Weights of a small mixture-of-experts language model, trained from scratch on English Wikipedia.
Size: 13 layers, width 224, vocabulary 2486, 78.4M parameters.
Experts: 96 experts in each of 12 layers, 96 SwiGLU neurons an expert, a softmax router.
Below are experts of layer 9 (counted from 0) of a mixture-of-experts language model. Rows are named router (the router's row for the expert) and show model dimensions 0-223. Each number is 50 + 12 x the weight over its row's rms, rounded and kept within 0 to 99.
After each expert's rows: a language model's description of what the expert responds to. This comes from a sample of Wikipedia text that the model never trained on.

# expert 2
router:38 50 55 40 55 39 42 40 52 45 63 74 41 47 41 61 62 43 58 39 61 58 35 36 46 47 39 67 52 33 51 47 70 64 36 49 67 68 28 57 33 62 58 32 78 53 54 56 45 39 36 60 52 51 47 75 29 69 59 39 43 51 46 50 43 40 58 38 63 63 81 37 33 69 65 55 53 40 61 53 43 32 43 25 63 46 49 63 64 52 41 53 54 41 43 54 48 58 40 45 35 44 36 41 53 30 29 36 38 34 38 54 46 72 56 69 56 55 59 42 65 55 84 64 64 56 28 61 62 38 40 58 46 41 51 57 47 58 50 66 51 52 54 58 70 56 55 48 52 60 50 48 50 40 27 33 34 41 58 60 36 48 51 56 31 25 49 40 34 54 49 43 54 49 68 47 56 59 54 52 22 45 70 42 58 35 75 42 45 46 50 53 55 34 49 45 50 48 54 74 68 70 40 56 37 55 44 57 34 43 52 41 62 39 71 54 46 63 52 74 72 61 70 61
What it handles: Person occupation nouns. Nouns and agent suffixes naming a person's role or job, as in politician, director, column-ist, business-man, co-own-er.

# expert 44
router:46 32 36 52 54 51 58 59 53 43 29 72 45 55 55 31 50 57 46 49 43 54 53 33 57 62 58 50 73 66 49 49 46 44 46 43 59 70 49 33 39 41 46 60 43 45 47 62 67 55 55 69 63 50 55 50 64 42 64 49 65 33 39 78 51 43 54 39 49 54 52 37 38 52 42 42 45 41 48 34 51 34 59 59 60 38 27 42 44 51 40 46 77 37 28 36 47 67 41 26 36 38 25 57 55 74 45 61 60 49 52 66 39 58 71 46 55 43 38 30 62 48 58 36 56 38 47 75 52 45 29 68 54 50 40 60 25 54 43 53 41 65 64 35 50 36 62 42 59 43 37 40 47 59 48 62 62 66 53 43 46 58 53 77 48 24 40 45 66 26 41 43 33 26 47 55 54 46 34 24 60 36 46 39 47 62 55 49 40 32 47 43 36 56 48 42 63 45 58 50 46 29 58 68 64 25 34 50 56 55 34 36 37 35 35 72 73 45 33 51 43 59 44 33
What it handles: Directions and place nouns. Compass words and place nouns in geographic text, often after the, as in to the east, north, country, city, way.

# expert 56
router:33 62 48 51 55 25 51 32 27 52 60 65 63 50 43 51 57 63 58 53 52 37 38 33 57 37 61 65 50 54 52 61 50 55 54 64 44 26 31 39 67 42 63 80 60 22 34 36 67 48 67 45 46 55 47 61 58 45 49 50 41 47 32 46 55 13 59 41 55 26 62 36 51 61 59 53 70 70 55 46 46 46 70 43 33 47 35 42 34 62 32 53 60 42 42 45 56 31 66 40 49 57 26 63 58 26 53 62 45 46 60 71 51 44 56 33 46 36 30 40 71 59 36 71 68 59 35 67 48 32 41 57 48 59 36 59 37 69 61 37 57 40 49 42 53 44 38 39 57 46 44 32 43 55 44 55 63 57 58 54 74 64 33 31 56 34 38 57 52 37 43 43 44 45 48 52 50 50 49 49 44 60 63 38 33 51 63 46 37 40 35 48 38 39 35 36 55 32 58 58 49 28 63 45 59 36 35 39 52 36 36 50 49 46 31 57 45 53 57 46 51 53 45 81
What it handles: Abstract noun suffixes. Word-final suffixes forming abstract nouns, such as -ism, -ity, -ence, -ation, -ment, as in Critic-ism, opportun-ity, influ-ence.

# expert 9
router:39 46 41 56 55 55 43 36 22 51 37 54 66 51 41 54 57 35 26 57 57 70 55 41 37 66 44 54 47 79 40 63 40 62 29 48 45 44 45 41 61 25 44 48 26 59 43 64 54 53 36 56 53 52 68 35 32 52 46 36 55 53 34 70 60 62 70 53 68 60 41 74 59 71 52 83 36 45 53 62 43 49 34 59 57 43 54 69 46 69 57 63 35 62 64 39 44 48 37 39 50 54 52 60 37 49 62 52 56 61 61 48 58 62 47 42 33 76 69 37 53 58 38 63 56 34 34 69 51 58 42 41 53 43 33 66 55 41 60 49 52 39 49 55 25 53 70 50 54 43 31 62 46 53 43 52 57 52 42 49 42 61 63 42 64 59 61 64 58 60 47 70 74 44 56 61 28 42 57 52 38 34 47 46 63 67 57 63 66 78 50 52 39 44 49 21 45 46 67 41 43 58 49 56 74 60 48 68 38 42 55 53 62 63 68 39 39 34 35 54 49 65 53 67
What it handles: Clause-ending punctuation. Commas, semicolons, colons, table pipes and line breaks closing a clause or cell, plus conjunctions like and, but, however.

# expert 45
router:51 32 43 37 68 57 50 39 46 44 49 45 46 63 65 38 47 23 49 61 65 62 61 74 41 73 43 46 20 62 40 47 54 55 50 43 47 57 65 43 55 23 61 37 69 62 66 61 48 60 48 45 62 71 35 57 67 55 67 54 57 27 54 62 53 68 46 36 48 62 35 59 59 38 44 35 46 59 28 58 72 55 40 59 50 64 55 56 54 53 38 58 48 46 57 63 23 47 71 55 43 52 52 36 57 50 32 46 53 39 46 40 33 69 72 44 35 36 70 56 69 51 44 49 37 46 50 64 67 41 22 34 46 64 48 56 55 51 48 57 52 68 45 56 59 39 44 45 36 59 61 36 73 52 53 34 29 68 69 26 44 53 42 32 50 45 51 67 49 46 53 46 59 54 55 32 49 41 35 34 42 52 66 38 29 45 62 39 53 73 53 42 59 35 48 28 35 44 50 43 47 42 71 59 16 60 39 29 57 71 35 59 52 56 61 53 61 48 57 43 53 57 53 48
What it handles: Biographical content words. Common nouns, verbs and pronouns in narrative biography, such as served as, moved, sold, him, her, family, French, school.

# expert 61
router:42 45 35 49 60 48 47 62 48 56 44 47 40 33 29 48 60 52 60 39 29 56 73 55 50 68 35 45 74 25 53 49 40 44 62 31 39 53 61 70 25 40 39 51 53 38 42 56 31 66 59 63 62 64 42 41 40 57 68 55 27 45 64 63 56 46 59 45 70 68 35 37 41 28 38 41 65 79 45 53 66 31 49 47 45 51 48 63 68 53 76 51 54 72 67 51 51 44 62 50 63 59 51 48 36 42 43 48 65 52 40 54 85 38 39 37 68 75 59 46 50 58 43 31 52 55 64 62 57 40 38 44 51 40 44 58 70 61 36 47 40 69 35 66 58 32 68 54 30 39 41 49 49 73 54 51 52 54 65 60 51 32 29 54 27 56 50 55 41 27 75 49 30 70 55 41 53 65 71 57 43 58 68 46 51 46 46 54 52 41 57 61 45 66 39 65 48 69 41 55 60 51 46 62 49 37 46 46 43 40 60 54 39 41 56 54 55 68 58 43 53 53 56 50
What it handles: Given names. Common first names and their pieces in lists of people and cast members, such as David, Peter, Sar-ah, Kev-in, Eug-ene.

# expert 18
router:56 30 42 49 59 59 50 36 31 43 38 55 58 71 40 39 46 51 49 58 51 57 59 46 31 59 42 58 40 46 61 63 40 57 34 67 54 37 50 74 70 39 32 52 55 59 33 64 36 57 65 55 61 54 52 35 42 69 49 35 69 43 38 58 54 53 68 35 61 52 46 58 41 51 70 46 43 64 56 25 58 30 31 48 49 60 71 52 40 52 27 44 50 66 63 77 30 31 44 33 37 71 73 38 59 55 59 43 47 48 33 49 66 68 39 41 28 70 52 32 63 46 56 62 44 50 29 50 41 57 45 50 44 42 33 60 63 67 53 56 53 44 48 52 52 34 59 25 59 60 25 67 50 39 31 62 43 53 54 29 32 51 68 38 51 64 56 34 55 45 36 29 58 48 52 45 34 45 57 44 60 29 49 54 62 56 63 42 51 55 41 40 39 64 57 66 40 42 54 36 51 32 48 32 37 47 37 30 39 51 47 53 57 38 56 56 60 65 47 74 57 53 77 58
What it handles: Commas and closing quotes. Commas, closing quotation marks, closing brackets, semicolons and dashes ending a phrase, such as 'series,', 'Education"', 'true nourishment'.

# expert 12
router:55 31 52 49 29 60 42 37 75 39 35 39 52 60 23 35 67 56 48 43 44 58 58 51 49 62 49 28 34 42 52 54 45 63 50 48 54 43 58 48 43 36 38 56 58 62 44 60 41 51 55 69 70 57 60 48 64 51 52 52 68 68 28 23 62 41 54 46 45 74 34 46 59 47 55 28 31 70 29 54 27 62 39 39 62 57 39 41 50 41 43 41 44 52 61 52 45 62 50 64 43 33 54 68 51 29 66 62 27 32 36 61 61 61 48 58 57 41 37 30 64 52 69 48 41 51 58 33 37 54 59 40 43 50 37 49 39 48 49 59 69 61 61 69 57 32 50 47 57 60 61 44 32 40 36 62 68 51 56 43 72 34 53 63 41 66 77 46 63 22 64 48 50 51 66 67 47 56 60 58 53 66 56 50 63 53 36 31 58 62 33 57 54 62 63 47 44 58 51 42 40 39 37 72 53 29 52 51 70 69 28 57 60 54 37 57 59 57 61 41 52 52 61 72
What it handles: Periods and initials. Full stops ending sentences, years or words, and periods after capital initials or abbreviations, such as J., A., C. westwoodii, Tr.

# expert 62
router:34 78 64 46 61 46 43 41 35 51 58 60 65 69 51 45 67 67 57 33 48 37 41 35 31 45 69 63 61 32 69 53 46 44 44 47 47 41 70 70 63 48 44 69 56 32 44 37 32 51 59 38 39 56 38 52 45 48 55 35 48 54 44 50 65 38 16 42 52 46 54 62 34 58 43 56 52 40 34 42 56 25 60 40 56 60 65 63 47 36 47 24 47 59 41 67 59 61 68 39 23 68 43 33 49 59 42 28 34 47 57 40 59 48 55 38 51 40 44 32 59 58 61 61 43 50 66 58 64 39 38 46 38 41 41 56 43 69 63 37 36 69 52 52 50 49 56 38 36 60 49 62 30 29 41 47 42 62 52 59 70 62 24 48 38 27 31 36 62 49 46 42 36 65 48 52 57 50 43 33 40 38 42 50 35 35 52 35 50 42 45 37 35 48 29 44 40 32 58 36 56 43 57 38 35 62 49 40 39 45 54 52 56 45 76 54 69 66 53 26 61 64 40 53
What it handles: Foreign name endings. Endings of non-English proper names with accented letters, such as Polish, Hungarian and French surnames, like -ić, Mészáro-s, Rappene-au.

# expert 36
router:34 60 52 27 41 57 48 43 52 47 31 52 79 58 63 59 48 70 43 59 73 35 35 45 46 41 42 43 69 49 44 53 43 46 71 50 45 28 54 54 39 55 58 71 54 56 46 57 33 24 45 48 56 55 33 52 41 44 55 48 36 39 34 52 60 68 62 54 47 35 42 51 38 36 46 61 37 46 42 44 78 60 45 50 31 52 55 68 66 44 51 51 55 38 57 48 61 61 45 70 55 28 70 30 30 35 60 39 48 68 34 63 44 43 66 35 53 68 47 59 49 41 29 48 58 71 55 58 60 63 28 39 59 73 33 61 40 64 44 63 50 60 75 37 59 57 44 62 37 41 68 44 50 40 36 55 59 59 67 59 46 73 62 44 41 45 37 59 51 60 64 65 23 53 70 43 61 53 29 50 67 64 49 56 37 47 69 42 34 41 47 51 49 43 33 58 74 60 60 41 27 64 45 50 41 31 39 57 58 29 62 62 64 43 54 44 55 58 49 62 44 35 49 40
What it handles: Mid-word pieces in names. Middle or final pieces of rare words and names, such as the ad of Upload, il of Trail, al of Admiral, l of Dálaigh.

# expert 30
router:51 58 38 60 42 31 40 55 54 44 72 39 36 49 45 45 44 35 47 55 62 48 55 41 36 43 48 38 47 43 44 59 53 61 26 62 58 69 62 38 44 74 51 30 63 73 63 45 52 27 54 30 55 46 50 54 38 60 48 36 42 38 76 66 47 47 49 44 42 57 42 52 41 54 58 33 62 36 34 52 37 41 61 42 67 39 49 34 60 61 44 53 42 45 58 67 42 52 59 61 52 75 64 50 64 38 41 45 47 41 56 63 61 53 32 41 86 59 51 47 48 22 58 48 63 49 55 58 61 28 47 57 58 76 40 37 57 43 50 66 36 61 54 70 65 65 55 43 53 34 38 31 25 33 38 52 54 59 71 61 25 43 69 31 53 41 50 30 64 51 32 38 54 64 49 38 32 39 60 54 52 38 32 50 73 57 62 47 56 51 38 22 60 36 50 55 56 49 40 48 45 53 30 45 43 40 53 68 41 37 63 57 68 53 48 45 62 36 41 72 45 58 69 71
What it handles: Sports and award words. The er of Player and Super in sports awards and team contexts, plus capital first letters of names, such as Ch, M.

# expert 22
router:38 62 46 56 57 48 57 57 29 38 35 73 72 31 45 40 55 71 70 52 28 54 30 40 57 49 84 49 46 48 74 56 43 47 42 60 52 24 47 46 34 66 59 67 53 43 64 56 72 48 50 67 59 51 41 30 46 47 37 56 40 44 48 50 54 51 62 61 69 35 48 49 33 71 52 52 64 52 50 56 55 65 48 77 43 42 46 42 50 31 57 58 69 66 44 47 65 50 40 45 45 65 38 42 50 25 65 62 76 59 38 58 43 42 41 52 50 41 43 71 37 41 40 65 46 69 79 68 52 44 24 42 63 42 32 58 61 56 66 60 44 38 49 58 28 39 35 64 69 40 34 62 69 51 65 54 33 39 62 53 40 50 33 40 49 37 30 55 73 54 35 65 48 50 48 28 54 45 39 38 53 48 61 50 51 36 58 40 39 52 32 54 50 72 48 34 65 64 54 53 41 63 65 53 42 61 48 46 43 33 52 40 58 45 53 37 49 33 60 53 50 59 43 55
What it handles: Mid-word pieces. Word pieces inside words after a or to, like re in Area in infobox lines, g in .org, cre, estab, plus blank table cells.

# expert 1
router:42 49 45 57 20 37 40 51 51 60 51 56 57 47 33 34 55 87 68 41 53 44 51 39 51 37 59 32 46 52 62 51 38 59 40 28 51 37 56 64 53 53 54 48 46 30 34 35 55 54 37 54 60 37 47 45 52 49 46 49 40 33 45 41 46 32 59 35 54 39 49 77 54 49 26 45 60 43 52 67 64 50 55 25 45 36 49 37 52 45 72 52 60 72 30 52 59 49 68 38 53 43 47 42 51 51 43 67 22 41 57 51 49 58 56 57 37 45 36 23 70 54 49 54 27 27 29 50 64 19 71 48 42 38 24 46 67 67 46 46 35 62 47 54 50 34 58 64 53 44 64 62 69 50 60 74 64 58 54 39 52 40 55 49 46 50 32 45 68 52 45 56 38 51 28 50 34 37 48 47 29 52 39 64 41 42 46 73 48 68 36 46 42 67 39 60 41 49 49 74 36 48 64 44 48 27 41 40 44 49 31 48 39 52 34 46 75 56 59 48 61 49 49 46
What it handles: Mid-word Latinate pieces. Inner word pieces of scientific taxa and foreign names, often after c or o, such as Leptot-y-phlopidae, Pleoc-y-emata, Nicol-as.

# expert 52
router:39 46 68 45 39 66 39 51 43 61 49 65 73 47 47 40 44 57 45 53 49 65 55 60 28 55 37 60 39 53 53 64 39 49 47 59 45 19 41 64 41 65 58 51 70 74 59 48 54 48 39 69 56 71 25 50 54 46 59 66 38 38 32 87 50 53 60 50 41 57 62 56 39 50 36 53 46 28 36 53 64 72 34 68 84 57 49 56 54 56 61 41 37 83 32 64 52 76 57 48 32 43 55 50 67 46 49 43 53 53 32 66 54 58 58 54 60 58 35 54 52 35 56 49 41 59 66 47 67 63 19 50 74 52 36 66 55 54 48 40 44 66 51 47 63 34 44 58 58 60 39 65 39 37 42 56 49 64 57 42 37 54 35 61 52 41 61 33 63 53 41 67 54 32 42 34 45 39 54 42 36 57 50 42 54 46 37 45 53 45 54 29 48 63 52 61 45 32 77 57 46 47 53 63 35 63 52 62 43 67 44 40 52 36 46 49 33 43 65 33 56 61 59 28
What it handles: Place names and separators. Commas and place endings in location strings like shire, City, England, ville, before United States, plus table pipes.

# expert 58
router:34 59 56 45 23 32 60 34 67 48 41 43 42 39 44 60 66 77 60 44 78 36 53 46 63 41 51 49 61 50 48 50 31 51 51 36 51 54 38 67 33 59 43 65 74 41 32 41 53 43 38 46 44 59 20 63 61 50 55 49 40 41 51 63 61 54 35 32 50 49 65 46 49 33 43 56 58 44 48 28 76 56 51 49 59 57 58 69 49 35 46 25 33 40 47 32 68 53 31 52 62 36 58 70 46 50 52 35 39 56 52 64 39 56 75 46 44 45 56 42 48 45 48 20 50 71 41 55 74 39 54 56 45 33 36 24 57 49 71 60 62 61 53 46 73 49 30 63 51 66 38 35 56 40 23 41 51 53 53 48 72 58 36 59 39 25 58 40 37 55 40 49 56 60 47 74 51 63 56 62 58 59 46 44 32 34 41 53 53 37 77 52 75 38 51 58 58 64 64 55 68 54 42 50 43 46 48 57 42 60 56 64 44 50 50 61 59 57 55 59 36 52 50 58
What it handles: Personal name pieces. Inner pieces of personal names and surnames, e.g. é in Jiménez, hen in Cohen, son in Robinson, plus father, son.

# expert 14
router:41 50 51 44 57 38 53 48 55 69 58 62 41 63 65 43 63 25 36 76 26 53 40 74 61 58 43 76 32 33 31 66 62 64 71 57 66 51 52 59 77 38 51 39 72 62 57 29 49 45 58 61 57 78 46 66 71 55 59 39 69 50 36 49 47 60 60 41 57 64 65 26 48 47 55 62 40 51 39 74 45 34 41 49 57 63 56 54 34 61 32 36 71 54 40 70 31 56 55 40 29 62 42 37 59 55 20 61 29 53 61 43 45 47 55 60 43 37 44 39 48 62 52 65 60 59 51 41 69 65 32 46 43 47 53 57 53 45 65 50 52 61 61 43 40 49 52 33 61 44 51 37 52 30 38 51 46 58 76 47 62 41 42 24 33 44 53 58 45 46 65 60 45 56 41 39 38 34 60 49 25 43 52 36 32 59 50 39 65 34 65 56 46 50 56 47 52 47 62 61 38 39 46 49 48 50 56 39 34 41 48 57 61 51 66 36 47 63 54 42 50 55 67 64
What it handles: Endings of deverbal/compound nouns. Suffixes like -ing, -ation and -ed, plus particles and place nouns after verbs, as in made up, located, distrib-ution, Road.

# expert 6
router:60 52 63 39 63 54 46 42 37 45 43 71 39 58 51 70 62 38 29 84 32 59 45 51 36 48 67 58 28 48 30 52 38 62 57 50 34 52 45 47 60 51 60 44 46 60 44 64 58 38 63 41 46 41 45 47 49 47 54 56 36 58 37 63 56 49 47 56 62 42 59 57 33 71 49 66 60 59 47 47 42 61 48 23 60 35 14 26 51 61 48 34 60 47 39 37 44 68 41 48 31 58 22 44 52 60 74 32 43 59 59 37 41 50 56 55 46 43 62 88 58 59 25 40 51 43 47 42 60 79 58 72 51 41 61 46 53 49 34 29 60 50 66 48 31 41 51 46 46 42 63 44 63 46 57 29 35 54 36 31 38 60 55 40 42 62 52 46 56 53 60 44 39 71 47 27 33 37 43 75 29 65 55 52 36 54 29 53 71 45 38 51 55 53 58 49 55 41 48 47 44 68 51 60 52 68 57 53 67 65 45 55 56 56 59 37 36 55 44 51 45 48 49 74
What it handles: Prepositions after verbs. Prepositions and linking words right after a verb or adjective, such as tasked with, responsible for, including, during.

# expert 57
router:73 45 53 39 57 44 43 62 65 72 61 26 59 76 59 40 41 25 60 61 30 44 58 55 37 63 24 36 49 34 33 55 39 53 45 45 44 39 52 60 62 57 38 46 72 62 66 66 36 75 26 45 60 63 27 49 64 54 45 32 42 44 45 41 47 63 52 42 44 54 42 34 50 43 55 49 42 39 52 44 55 49 41 44 55 46 41 42 71 70 63 38 47 41 62 61 31 67 74 51 34 38 53 40 27 56 51 32 60 49 58 35 61 43 40 40 37 37 53 76 62 71 69 45 51 70 35 68 56 48 52 42 57 62 56 44 60 55 54 46 31 63 30 62 40 51 51 47 38 55 63 56 30 30 35 61 33 58 35 55 63 48 39 57 44 60 71 51 64 48 68 55 41 51 55 38 57 41 54 65 50 54 62 58 52 37 65 39 40 62 57 65 54 68 45 64 33 31 40 54 47 62 51 49 45 45 67 43 69 73 48 70 37 50 74 53 44 62 56 41 35 61 45 50
What it handles: Name-initial capitals. First letters or pieces of personal names and titles after by, of or a colon, e.g. Gerhard, Ansgar, Erhard, Colonel, General.

# expert 13
router:63 53 52 51 30 72 42 31 51 61 28 72 61 43 46 46 62 47 22 32 51 67 51 52 42 50 61 66 40 45 47 34 61 54 53 63 30 73 45 44 24 52 51 57 44 37 44 61 47 45 63 54 55 44 57 69 50 68 62 43 56 73 38 67 41 41 64 44 41 38 47 51 58 74 71 52 51 47 47 54 40 49 70 28 60 59 54 46 35 43 38 63 24 61 56 55 53 16 25 44 63 67 58 53 38 65 49 66 36 68 63 43 39 64 52 52 43 70 34 28 58 53 59 53 61 39 48 37 68 66 39 57 45 62 39 60 63 56 48 50 51 44 58 49 55 69 43 54 50 63 68 30 70 58 43 51 58 53 48 49 31 44 74 43 50 67 51 53 46 63 71 69 66 44 59 71 44 37 32 41 38 69 62 67 78 54 47 52 64 48 51 65 39 32 45 47 62 61 47 53 71 34 54 45 58 61 43 65 60 40 55 44 49 51 59 60 57 34 46 51 60 41 58 43
What it handles: List separators and numbers. Commas joined to words, and, or and pipes that separate list items, plus numbers in tables and formulas, e.g. Blue, thick, 226.

# expert 17
router:49 44 53 30 43 62 28 45 50 45 36 49 60 55 43 65 48 53 60 54 29 45 87 64 46 40 33 64 53 26 62 58 50 49 44 37 39 47 62 70 51 39 22 39 59 55 43 68 44 33 47 65 57 56 37 45 45 50 57 38 66 30 41 65 69 69 48 45 38 60 41 35 43 31 58 43 41 45 32 53 69 29 46 60 33 53 45 49 58 26 57 47 48 50 51 63 49 28 47 47 60 57 78 51 59 56 73 48 77 30 30 36 57 61 43 55 26 50 61 48 58 81 45 34 39 53 57 32 66 45 50 45 42 26 49 66 59 61 42 37 32 57 47 56 49 55 74 55 35 53 62 68 59 43 26 33 35 45 41 41 34 48 52 60 54 67 53 49 28 57 65 30 56 58 44 55 49 55 63 51 43 53 46 36 41 45 40 47 47 48 75 63 46 55 56 57 45 48 53 64 40 39 54 40 30 55 44 57 38 59 73 54 33 45 61 71 46 45 54 49 62 56 55 67
What it handles: After personal names. Comma, "and" or the last piece right after a person's surname, such as Kipling-comma, Gordon-comma, "Me and".

# expert 31
router:42 54 48 46 50 46 63 42 22 37 65 68 51 76 57 75 53 18 25 54 51 58 39 32 61 60 59 56 34 61 27 51 60 63 65 64 65 52 62 30 59 52 41 54 45 36 43 66 58 61 67 51 54 67 66 50 43 52 44 66 53 38 54 50 52 57 72 64 69 60 60 47 42 51 49 39 68 62 45 56 50 52 49 40 38 50 43 32 28 73 58 30 47 40 44 61 52 60 60 48 53 77 44 62 54 30 49 52 39 48 60 50 54 46 65 30 52 24 36 48 49 37 26 47 41 47 46 58 38 50 36 70 28 49 59 45 47 61 61 36 68 41 48 32 52 56 38 42 52 51 34 32 75 46 41 43 46 65 59 30 54 83 42 49 50 51 51 69 37 36 40 69 62 60 42 48 48 43 37 59 27 41 50 60 41 51 41 36 58 39 49 33 53 49 41 28 37 52 55 41 55 39 70 27 39 65 42 58 35 62 58 51 69 57 47 47 52 52 44 43 68 64 53 58
What it handles: Biography and career nouns. Time and life-story nouns in biographies and section headings, such as early years, Biography, career, season, his death.

# expert 39
router:76 73 49 36 58 44 58 66 64 65 31 28 49 63 56 48 37 43 41 42 37 49 50 62 72 57 36 27 39 56 51 58 45 25 49 51 41 32 59 40 60 52 50 42 47 47 63 62 51 50 66 40 36 58 46 42 43 60 42 63 43 36 66 49 41 66 41 62 51 59 55 31 43 73 71 76 61 41 48 34 48 54 48 60 45 33 55 48 42 37 60 53 41 47 58 38 44 40 31 48 48 49 61 53 58 67 55 52 73 57 53 47 45 61 48 47 37 55 48 48 51 65 64 44 56 44 72 24 36 63 70 43 56 51 57 37 46 43 25 19 66 53 37 66 40 57 33 28 64 39 61 71 58 57 53 43 47 57 55 56 60 44 61 24 45 45 58 40 38 67 38 54 31 50 67 60 57 67 65 63 53 38 42 47 35 70 53 61 56 60 51 77 31 52 50 35 40 36 39 38 33 55 43 41 38 48 63 34 27 64 44 72 59 40 62 52 66 31 59 33 55 42 55 37
What it handles: Sentence-initial words. First token of a sentence or paragraph, often after a line break, such as However, There, In, After, It, Both.

# expert 20
router:58 65 37 68 35 54 54 66 56 33 59 64 50 44 35 61 61 58 58 37 38 43 39 42 63 62 56 48 57 45 62 52 41 51 65 61 33 35 57 44 37 50 51 46 40 56 61 44 50 33 53 48 34 22 29 46 35 41 25 60 53 56 36 31 47 29 58 50 48 66 60 37 64 43 38 56 60 41 56 61 25 48 45 58 45 56 36 39 48 56 53 63 62 55 30 35 46 47 62 48 60 26 53 57 24 27 63 52 58 50 52 57 68 43 22 62 61 31 70 68 48 34 43 40 44 53 57 63 41 44 51 48 56 39 59 48 53 36 43 40 69 69 52 56 57 51 28 58 42 35 59 59 32 58 49 58 54 23 62 58 56 32 49 58 58 46 52 51 44 66 20 45 46 68 55 50 65 53 62 78 64 47 66 51 50 29 40 47 25 40 56 71 53 61 30 48 58 49 33 55 63 63 31 45 60 68 54 37 42 18 34 39 41 61 34 53 35 45 58 55 59 48 33 35
What it handles: Letters after capital or prefix. Single letters like c, l, p, g right after a capital or prefix, in abbreviations, URLs and non-Latin byte text, as in etc., In-c-umbent, .c-om.

# expert 38
router:68 38 65 46 65 55 58 39 48 47 21 44 44 53 59 58 63 23 41 68 29 63 54 58 59 57 42 55 21 55 34 58 44 67 71 37 39 55 53 59 50 43 55 44 34 63 56 64 45 48 47 73 53 60 59 41 39 54 51 47 52 63 24 51 67 42 49 42 76 68 30 41 44 55 46 63 49 49 50 69 63 39 36 44 51 56 30 28 56 32 62 47 54 45 44 76 32 66 47 34 33 42 35 23 46 60 56 30 67 50 43 56 43 63 49 62 32 45 55 37 62 69 39 38 41 36 37 42 62 49 47 42 57 53 71 60 52 28 56 37 44 54 58 37 56 33 54 42 53 37 60 61 69 35 40 34 27 53 41 35 32 46 37 48 46 72 48 47 47 39 67 37 35 63 53 25 50 60 47 62 36 48 42 33 43 57 33 56 42 30 55 55 57 45 52 69 61 54 52 50 27 60 42 49 39 72 54 60 42 51 64 47 64 57 67 38 37 49 42 41 47 63 52 57
What it handles: Prepositions in narrative. Prepositions after verbs in plot or biography sentences about people, such as as, with, to, of, about, into.

# expert 24
router:27 58 52 48 34 46 47 28 37 64 45 51 30 35 64 46 64 74 32 46 41 49 43 33 60 36 67 48 48 41 39 47 77 41 58 40 60 50 66 63 40 63 48 44 73 36 41 49 48 55 55 36 36 62 44 37 60 53 68 37 34 36 55 55 49 35 51 39 46 64 46 50 56 63 34 45 19 64 55 59 57 75 84 34 43 23 57 48 52 72 29 45 60 46 36 60 44 43 38 45 28 63 39 33 58 34 38 38 34 42 67 47 42 58 73 58 59 43 54 49 49 52 42 51 44 63 32 59 64 36 32 63 66 45 44 48 51 51 37 57 48 41 59 41 55 52 38 27 53 50 37 49 32 55 44 48 43 44 59 31 62 53 34 60 38 40 30 57 54 45 49 53 37 43 48 55 49 46 35 47 47 38 59 27 41 61 48 42 63 48 60 40 58 56 27 36 41 71 75 57 62 57 46 24 48 52 42 53 46 66 27 35 53 41 71 32 63 60 42 49 63 51 57 55
What it handles: Noun-ending word pieces. Last pieces of common nouns split into parts, such as the on of garrison, ment of settlement, er of banner, ot of rooted.

# expert 35
router:44 28 82 51 38 60 28 23 23 52 48 44 34 64 46 34 52 44 29 67 62 70 56 65 39 68 44 59 58 35 43 66 48 64 54 49 49 50 63 42 58 45 46 44 69 49 55 66 43 42 42 65 62 55 49 37 45 49 53 34 50 36 33 53 62 68 47 48 62 64 55 53 21 44 43 50 50 39 38 48 75 46 43 57 75 71 44 53 51 38 54 66 38 66 52 62 49 49 50 35 48 49 60 54 45 66 40 34 37 33 47 71 69 64 39 50 52 53 61 69 53 52 49 60 46 40 54 47 46 53 64 46 58 49 46 70 55 47 33 61 28 59 47 48 30 26 69 59 39 60 54 58 37 32 26 51 38 29 42 29 46 28 59 52 52 63 59 49 48 28 38 47 73 52 25 44 31 51 43 44 53 59 60 41 49 53 35 57 69 49 50 45 63 37 42 31 50 30 49 49 28 56 53 40 34 59 27 39 37 48 63 68 46 56 61 54 72 39 50 62 47 53 62 54
What it handles: Line ends and birth dates. Line breaks ending list or heading lines, plus years and dates in biographies, such as "(born 1955)", "January 25, 1957".

# expert 3
router:47 40 58 38 69 57 24 45 43 43 60 43 54 68 67 61 56 28 32 54 48 39 62 63 47 49 39 59 46 63 46 44 59 61 42 62 46 57 68 38 66 56 61 37 57 65 64 36 59 62 34 70 63 64 27 35 38 73 34 35 70 36 51 55 40 51 58 36 35 63 26 54 45 46 39 39 59 39 37 50 71 28 58 63 58 59 54 62 45 63 55 53 54 49 34 66 54 43 56 70 52 50 39 33 40 52 45 48 48 35 32 40 36 51 74 44 57 35 42 71 50 58 35 82 39 44 61 35 53 60 52 40 55 57 64 45 53 60 38 47 39 44 65 21 72 38 68 39 51 69 66 62 62 49 42 43 30 67 41 34 48 70 56 39 58 66 44 39 37 50 43 61 71 57 21 55 35 41 67 52 46 43 46 49 53 51 45 44 55 37 39 46 42 39 53 46 31 62 58 47 47 42 30 52 28 65 60 61 46 70 71 60 65 42 59 44 50 35 57 55 51 51 53 54
What it handles: Copular and auxiliary verbs. Main verbs right after a sentence subject, mostly forms of be such as was, is, were, plus became, began, released.